Experts of a small language model: a shared expert of 64 neurons.
Below are experts of layer 8 (counted from 0) of a mixture-of-experts language model. Rows are named router (the router's row for the expert) and show model dimensions 128-159. Each number is 200 + 20 x the weight over its row's rms, rounded and kept within 0 to 999.
After each expert's rows: a language model's description of what the expert responds to. This comes from a sample of Wikipedia text that the model never trained on.

# expert 32
router,227,211,179,230,199,192,203,167,209,198,224,227,207,209,194,220,159,244,186,224,182,205,184,217,214,221,177,227,205,183,217,207
Description: Year and number endings. Last digits of years and numbers after a first digit or dash, as in 1935, 1987–89, 2002.

# expert 51
router,230,177,209,190,187,229,157,209,228,200,206,215,175,236,224,194,188,208,223,212,218,196,176,181,188,167,177,172,191,205,192,217
Description: Mid-word letter pairs. Short two-letter pieces inside words right after a first letter or two, such as al in alkaline, at in sympathetic, il in bilateral.

# expert 19
router,199,231,203,206,174,189,175,202,210,205,187,200,191,202,212,217,180,182,206,176,168,188,194,185,202,240,170,228,153,189,181,232
Description: Table header cells. Pipe-delimited table header cells and row starts, especially election result tables, such as | Party, Candidate | Votes |, % | ±% |, | Notes |.

# expert 44
router,170,177,224,162,205,233,192,205,201,203,200,179,196,173,191,161,208,202,217,190,140,236,193,196,173,208,219,188,205,209,192,230
Description: Linking prepositions in names. Prepositions and conjunctions inside official names and titles, such as of, and, at, University of, Board of.

# expert 5
router,205,178,183,189,199,204,208,200,196,172,209,158,176,162,173,159,196,201,173,197,169,183,182,235,218,189,180,194,219,203,209,181
Description: Romance name fragments. Word pieces inside French, Spanish or Italian-looking names and particles like d', La, Ma, Ba, as in Faubourg, Côte d'Ivoire, Marie.

# expert 41
router,197,184,200,200,182,204,221,199,193,159,195,198,187,179,201,195,199,177,164,188,182,185,227,216,169,211,157,211,241,238,204,188
Description: Capital C, F, G. Capital letters C, F or G starting a name or word, often surnames in credits and tables, such as Foster, Crawford, Crystal, Fleet.

# expert 58
router,193,185,185,221,174,205,156,190,217,182,224,218,200,202,186,216,152,182,192,205,183,191,192,201,199,222,201,228,173,171,216,220
Description: Section headings and headers. Endings of wiki section headings and table column headers, e.g. "==History==", "See also", "Statistics", "Score", "Filmography".

# expert 6
router,204,238,185,160,221,206,190,196,215,193,177,165,208,215,178,165,227,195,214,236,219,173,194,236,171,198,193,226,220,221,208,204
Description: Letter V and -uff. Capital or lowercase v pieces, mostly word-initial, such as Buena Vista and Alfonso VI, plus -uff- pieces in Suffolk and similar.

# expert 63
router,194,174,211,216,198,198,207,191,204,237,183,199,227,233,158,230,224,188,197,232,214,174,221,206,185,235,194,227,188,206,196,234
Description: Dense table codes. Abbreviations, codes and numbers inside data tables, especially "MPC · JPL" in asteroid lists, plus car makers, parties, figures, such as Toyota, Labour.

# expert 17
router,211,177,192,181,198,199,173,182,220,182,161,200,196,203,180,186,211,203,205,176,192,244,228,180,191,209,248,197,193,235,185,211
Description: Infinitive and directional to. The word "to" after verbs, nouns and adjectives, usually before an infinitive (used to, able to, moved to), plus from, for, into.

# expert 10
router,181,204,213,206,188,190,170,197,158,208,188,215,193,177,205,214,189,216,195,191,190,173,188,184,215,228,187,213,206,210,208,181
Description: Dates in tables. Month names and "on"/"On" before a day number, plus table cell separators before dates or scores, e.g. "| February 18", "on June".

# expert 46
router,199,202,209,190,185,211,212,179,207,198,193,215,183,176,177,239,216,198,206,218,183,224,194,199,214,217,185,202,181,210,214,183
Description: Year-range separators. Dashes, commas and "in Month" before the second year in spans and lists, e.g. "2004–05", "2010–11", "2012, 2013", in career and season tables.

# expert 14
router,239,202,197,228,177,198,218,192,151,222,196,209,203,157,222,187,175,185,169,205,184,180,207,176,189,210,202,187,207,156,213,179
Description: Infobox field labels. Dash-led infobox and list field labels and line breaks, such as "- In office", "- Date of birth", "- Official".

# expert 31
router,207,214,223,207,185,184,225,223,192,221,180,209,196,212,197,197,153,174,196,247,212,212,222,202,195,184,237,255,212,162,163,185
Description: Latinate word stems. Stems before suffixes like -ion, -ing, -ors, such as act, direct, port, product, process, and ct in hectare or octagonal.

# expert 37
router,211,193,222,173,179,179,199,202,174,227,194,207,211,231,188,215,192,159,228,157,176,192,183,198,229,236,208,226,233,192,188,205
Description: Capital-letter acronym pieces. Single capitals and letter pairs inside acronyms, IDs and all-caps words, such as UN, JP, ENSMUSG, NATO SHAPE, BAPTIST.

# expert 28
router,217,154,191,189,193,197,181,189,233,208,185,190,196,197,190,195,169,183,211,200,216,185,198,158,230,185,202,171,164,226,182,200
Description: Short function words. Prepositions and short words without a trailing space, such as "for", "as", "on", "under", "to", including word-initial pieces like "for" in foreground.

# expert 54
router,237,187,205,193,196,191,154,189,174,173,162,213,210,213,204,201,212,209,203,185,215,174,219,212,246,205,179,224,200,173,209,201
Description: LaTeX and math symbols. LaTeX markup and math symbols such as $, \, _{, ^{, frac{, plus pipes and currency signs in table cells.

# expert 29
router,231,182,210,185,199,205,184,184,228,222,193,176,171,214,208,206,173,174,237,253,229,182,200,199,199,203,200,207,186,211,156,174
Description: Ordinal suffixes and compounds. Ordinal endings (1st, 3rd, 4th) in military units and titles, words like first, second, front, and hyphenated pieces such as -state, -low.

# expert 16
router,138,236,194,185,180,198,194,245,211,173,223,194,163,175,180,195,178,194,195,166,222,185,185,191,195,177,212,167,245,183,220,218
Description: Proper-name word pieces. Fragments inside personal surnames, place names and taxon names, usually the first or middle piece, e.g. "Jos" in Joslin, "Hur" in Hurvitz, "Mor" in Morenz.

# expert 50
router,180,201,173,200,207,224,175,194,188,183,188,187,197,168,200,201,191,201,197,192,221,211,218,171,210,184,179,207,188,229,196,194
Description: Group and award nouns. Nouns closing phrases about competitions, teams, awards and places, such as category, critics, Games, championship.

# expert 55
router,196,216,172,229,201,186,223,197,216,194,171,216,225,239,176,215,194,191,200,202,213,178,218,220,213,197,197,178,213,158,188,233
Description: Possessives and key adjectives. Possessives and evaluative adjectives before a noun, such as 's, his, their, main, important, traditional, paternal.

# expert 1
router,208,183,175,238,187,187,205,223,188,208,232,202,189,211,228,200,189,235,218,187,214,190,193,192,188,226,189,200,211,186,175,193
Description: Scripts, records, score pieces. Non-Latin script bytes (accented, Chinese, Arabic, Hebrew) plus digits inside sports records and scores, such as 8–5 (2–1), legs, 19.

# expert 2
router,228,198,222,177,216,175,234,214,191,161,199,198,176,204,226,198,205,201,196,170,154,216,181,217,185,217,189,212,174,175,219,212
Description: Headings and quoted titles. Section heading markers like == and ===, plus the opening quote or "The" of titles in tables and award lists.

# expert 40
router,204,210,229,192,198,219,174,218,201,220,207,174,172,205,205,193,196,180,191,187,195,192,190,148,168,205,188,191,221,180,197,232
Description: Mid-word consonant pieces. Word-internal fragments heavy in r, l and n, mostly stems before "-ation"/"-ate", e.g. "oper", "regul", "coordin", or pieces inside names like Trinidad.

# expert 25
router,233,192,174,229,198,212,196,221,196,185,171,174,207,219,196,196,178,185,207,218,223,162,203,221,188,220,184,209,180,196,175,233
Description: Descriptive adjectives, architecture. Adjectives and participle endings after a or an, often describing buildings or services, such as private, largest, rectangular, rendered, 1 1/2-story.

# expert 38
router,206,211,220,195,208,189,225,180,228,166,203,219,191,197,205,190,192,224,187,196,177,203,202,212,220,235,182,175,159,191,204,201
Description: Song title words. Words and contractions inside song and album titles, such as You, Love, Wanna, Don't, Isn't.

# expert 18
router,209,207,178,178,230,207,233,179,201,176,197,180,190,178,214,215,219,197,177,205,226,185,198,200,179,204,213,196,170,233,204,191
Description: Place-name first parts. First word or opening piece of place and personal names, such as Christchurch, Saint, St. John, Bridlington, Charlie.

# expert 23
router,225,215,199,240,209,173,203,204,193,233,203,193,197,220,221,195,170,214,192,195,193,147,221,215,220,211,232,244,195,201,201,215
Description: Size and position adjectives. Adjectives and numbers such as small, long, high, two, and sports positions or rankings, as in "small forward", "left wing", "final two games".

# expert 21
router,190,189,168,197,186,167,213,221,190,184,218,209,201,175,190,208,200,222,221,202,170,198,214,201,211,189,172,193,167,181,209,200
Description: Slashes and opening quotes. Slashes, dashes, opening parentheses, brackets and quotes placed between names or before titles and pronunciations, such as Rossi/Frost, Yentl/Anshel, "(/it/)", ("lit. '").

# expert 56
router,202,226,215,206,231,189,190,184,213,223,219,212,169,220,213,209,215,190,200,217,191,202,200,230,207,206,172,200,211,211,217,172
Description: Leading year digit. Leading 1 or 2 of a four-digit year, especially starting table rows or dates, as in 2020, 2012.

# expert 47
router,170,191,193,171,216,174,186,207,220,200,211,207,209,211,179,194,170,189,194,223,171,231,220,195,208,181,234,199,177,248,211,228
Description: List separators. Commas, "and", semicolons and "including" or "such as" between items in lists of countries, teams, languages or places.

# expert 13
router,186,210,194,213,226,177,190,214,236,195,211,161,213,210,206,221,182,199,219,220,186,222,177,213,199,206,196,200,201,207,215,203
Description: South Asian name pieces. Word pieces inside Indian and other South Asian names and places, such as Dev|arajan, Bh, Singh, Raj, -pur, Mahabharata.

# expert 20
router,183,213,192,189,179,195,238,232,205,170,200,190,210,191,206,213,243,236,229,182,228,229,194,210,183,196,207,225,193,223,219,203
Description: Foreign word fragments. Mid-word pieces of non-English names and words, often in chart tables, such as Sverigetopplistan, Polish, Senterpartiet, alkaloids.

# expert 61
router,189,153,210,227,211,211,236,179,190,199,191,212,200,218,198,192,230,223,231,205,199,206,221,200,248,191,172,208,176,213,201,180
Description: Th-, d- starts, time words. Word-initial pieces Th/th and d, as in thanks, thirty, threw, died, plus time and degree adverbs like soon, nearly, once.

# expert 57
router,174,194,163,220,197,207,229,178,199,210,228,242,177,192,227,207,199,215,170,164,197,178,206,208,199,188,219,219,177,210,180,192
Description: English personal names. First names and surname pieces of English-style names, often in election or sports tables, such as Bry in Bryon, O' in O'Neal, John, Jeff, Mc.

# expert 60
router,188,224,207,197,222,198,232,193,190,179,181,191,221,197,169,200,197,192,197,245,177,170,218,183,205,214,190,239,214,169,182,227
Description: Media release context. Articles and function words in text about albums, films, songs and series, such as on the, to the, Billboard, version of the, documentary.

# expert 4
router,194,174,195,173,194,211,157,159,239,183,185,172,208,145,220,193,231,233,184,192,184,195,213,233,216,201,194,213,181,175,185,187
Description: Word before numbers. Tokens directly preceding a number in running text, such as spaces, prepositions, "nearly", "his", "were", e.g. "defeated 40-year", "nearly 200".

# expert 27
router,207,181,192,187,216,198,213,185,194,177,187,176,214,206,184,185,205,176,207,185,217,191,187,199,182,203,185,212,214,154,201,174
Description: Years and centuries. Leading digits of years and period words after "in", "around" or "dates back to", such as 1190, "the 15th century", "early", "mid-", often in history sections.

# expert 53
router,188,195,177,206,207,217,209,215,216,203,185,190,198,226,210,203,243,190,197,199,234,191,210,176,209,184,194,197,200,171,242,211
Description: Word-initial prefixes and accents. Opening pieces like Al, Ar, sub, pre, mon, ob, and accented vowels in European names, such as Neuchâtel, Châtelain, submit, oboes.

# expert 9
router,179,181,204,224,198,197,186,209,169,207,193,163,219,198,182,211,242,189,211,178,173,231,199,219,218,184,187,226,221,194,208,189
Description: Foreign proper-name initials. First capital letter or letters of foreign proper names, often Slavic, Hungarian or Scandinavian clubs, places and people, such as K in Kula, T in Taschner, Pr in Pruszków.

# expert 26
router,241,177,221,234,246,173,181,206,200,192,206,222,205,210,205,225,213,191,206,174,163,183,182,209,179,220,184,196,186,179,194,209
Description: Match scores and codes. Home team's score digit in football results such as Örebro 4-2 AIK, plus capital-letter codes and FC.

# expert 0
router,194,191,183,207,209,198,196,196,207,188,205,150,165,203,197,180,195,184,176,199,231,228,199,221,179,196,182,190,197,207,236,184
Description: Place-name endings. Final word pieces of town, district and village names in geographic articles, such as -abad, -pur, -ville, -ton, Creek, Township.

# expert 30
router,232,180,171,182,177,179,214,195,225,221,199,217,225,181,220,170,212,208,186,181,192,189,186,223,204,189,220,171,209,177,207,198
Description: With, among, quantifiers. Linking words and quantifiers in lists and descriptions, such as with, among others, several, many, numerous, and other.

# expert 36
router,216,201,188,199,216,196,230,177,184,213,196,223,201,192,189,185,200,191,200,183,222,222,206,218,185,207,201,166,235,170,223,174
Description: Coordinate digits. Digits and symbols inside geographic coordinates and decimal degrees, such as ′, °W, °E, and the digits after decimal points.

# expert 62
router,185,205,201,221,217,204,204,195,215,205,198,156,190,197,214,206,213,231,210,183,149,236,184,230,179,216,187,192,236,199,188,215
Description: Vowels in foreign names. Single vowels and short pieces inside non-English personal and place names, such as Wozniacki, Timișoara, Verhoeven.

# expert 52
router,194,197,204,214,193,187,200,198,176,204,180,244,215,172,228,168,203,191,185,208,207,208,185,191,167,209,212,192,201,200,226,218
Description: Infobox field labels. Infobox and taxobox field names and their last word pieces before a colon, e.g. "- Species", "Personal details", "- Directed by", "Asterales".

# expert 33
router,208,238,189,210,195,220,206,218,209,223,192,212,240,192,202,205,170,208,210,190,206,160,182,190,207,178,183,216,201,171,193,213
Description: Agent-noun verb stems. Word-start verb stems that are usually followed by -er, -ing or -ers, such as writ, lay, sing, play, record, shoot.

# expert 8
router,201,188,195,183,142,226,174,195,185,181,229,194,185,157,207,183,192,195,212,215,226,196,201,207,208,208,211,203,181,199,201,195
Description: Institution name endings. Final words or word pieces of organization and office names, such as University, Council, Party, Order of the Bath.

# expert 24
router,202,193,185,207,225,196,200,178,207,183,179,194,216,217,179,210,222,224,206,217,187,153,206,214,231,215,199,220,218,160,191,213
Description: Sports career phrasing. Words in sports and career narratives such as his first, in the second, final, consecutive, record, before season, round or game.

# expert 42
router,196,208,219,236,224,216,181,207,216,224,176,220,199,210,177,218,193,185,181,231,231,201,205,179,242,191,197,211,214,199,212,214
Description: Common abstract nouns. Common nouns and word starts in expository or technical prose after the or a, such as human, cell, language, word, ge-, lo-.

# expert 34
router,210,226,201,187,191,172,221,206,181,196,224,225,213,186,216,201,191,246,241,205,192,202,185,234,219,214,199,216,195,216,202,185
Description: Digits in score tables. Digits and dashes inside sports result tables, especially tennis set scores and match scores like "6–3", "23–25", "0–0".

# expert 59
router,203,225,178,197,173,216,157,220,211,210,158,199,221,206,173,217,186,212,223,227,229,162,247,183,183,253,222,188,211,198,194,220
Description: Descriptive role nouns. Head nouns after "is a" or "as a" naming a person's role or a thing's kind, such as politician, actress, teacher, gastropod, bacterium.

# expert 3
router,226,216,210,189,208,178,215,213,181,201,214,227,160,225,206,206,197,202,191,181,171,238,196,195,191,186,187,231,199,215,192,190
Description: Table row and list starts. Pipes, dashes and opening brackets that begin rows or bullet items, especially in music chart tables such as "| Swedish Albums (", "- Mr.", "(2022)".

# expert 15
router,218,195,188,151,226,205,161,215,216,185,203,171,212,199,190,222,198,196,191,241,222,229,217,190,164,198,214,162,204,211,227,182
Description: Clause-ending commas. Commas ending a clause or phrase in running prose, often fused to a word ending, such as "kidnapping,", "Act,", "annotation,", plus occasional semicolons.

# expert 35
router,201,203,204,174,194,218,211,185,211,182,198,163,232,194,181,200,231,196,224,211,198,199,203,184,203,200,174,198,201,184,188,228
Description: Nationality and national names. Country and nationality words in political or sports contexts, such as Iraqi, Jordanian, Turkish, European, Croat, "President of the", "People's".

# expert 48
router,211,177,218,198,228,194,229,211,186,193,187,229,236,232,175,186,206,209,213,207,197,198,163,184,211,193,193,204,214,232,232,168
Description: Table stat endings. Numbers, pipes and short suffix marks closing table cells in sports and election results, such as p for penalties, w, q, percentages.

# expert 49
router,187,217,180,235,190,196,216,191,195,216,204,199,224,231,208,191,216,205,185,176,251,192,199,216,205,190,233,189,183,193,177,187
Description: Numbers in table cells. Numbers starting a table cell after a pipe, such as ranks, scores, distances and records like | 3000 metres, | 6 |, 21–18–5.

# expert 7
router,232,225,211,207,204,206,165,192,214,213,200,188,198,217,213,210,167,224,193,176,188,194,214,186,248,225,222,168,191,200,196,212
Description: Quoted speech endings. Final words and punctuation of quotations and reviews, often before a closing quote, such as jackhammer., you, think, ..., etc.

# expert 22
router,194,228,228,216,219,200,197,204,192,187,153,208,203,206,197,215,185,200,190,194,186,232,192,161,186,214,174,200,168,207,214,192
Description: Sentence-ending periods. Full stops ending sentences, often fused to word endings like "es." or "idae.", plus the "=" closing article title headers.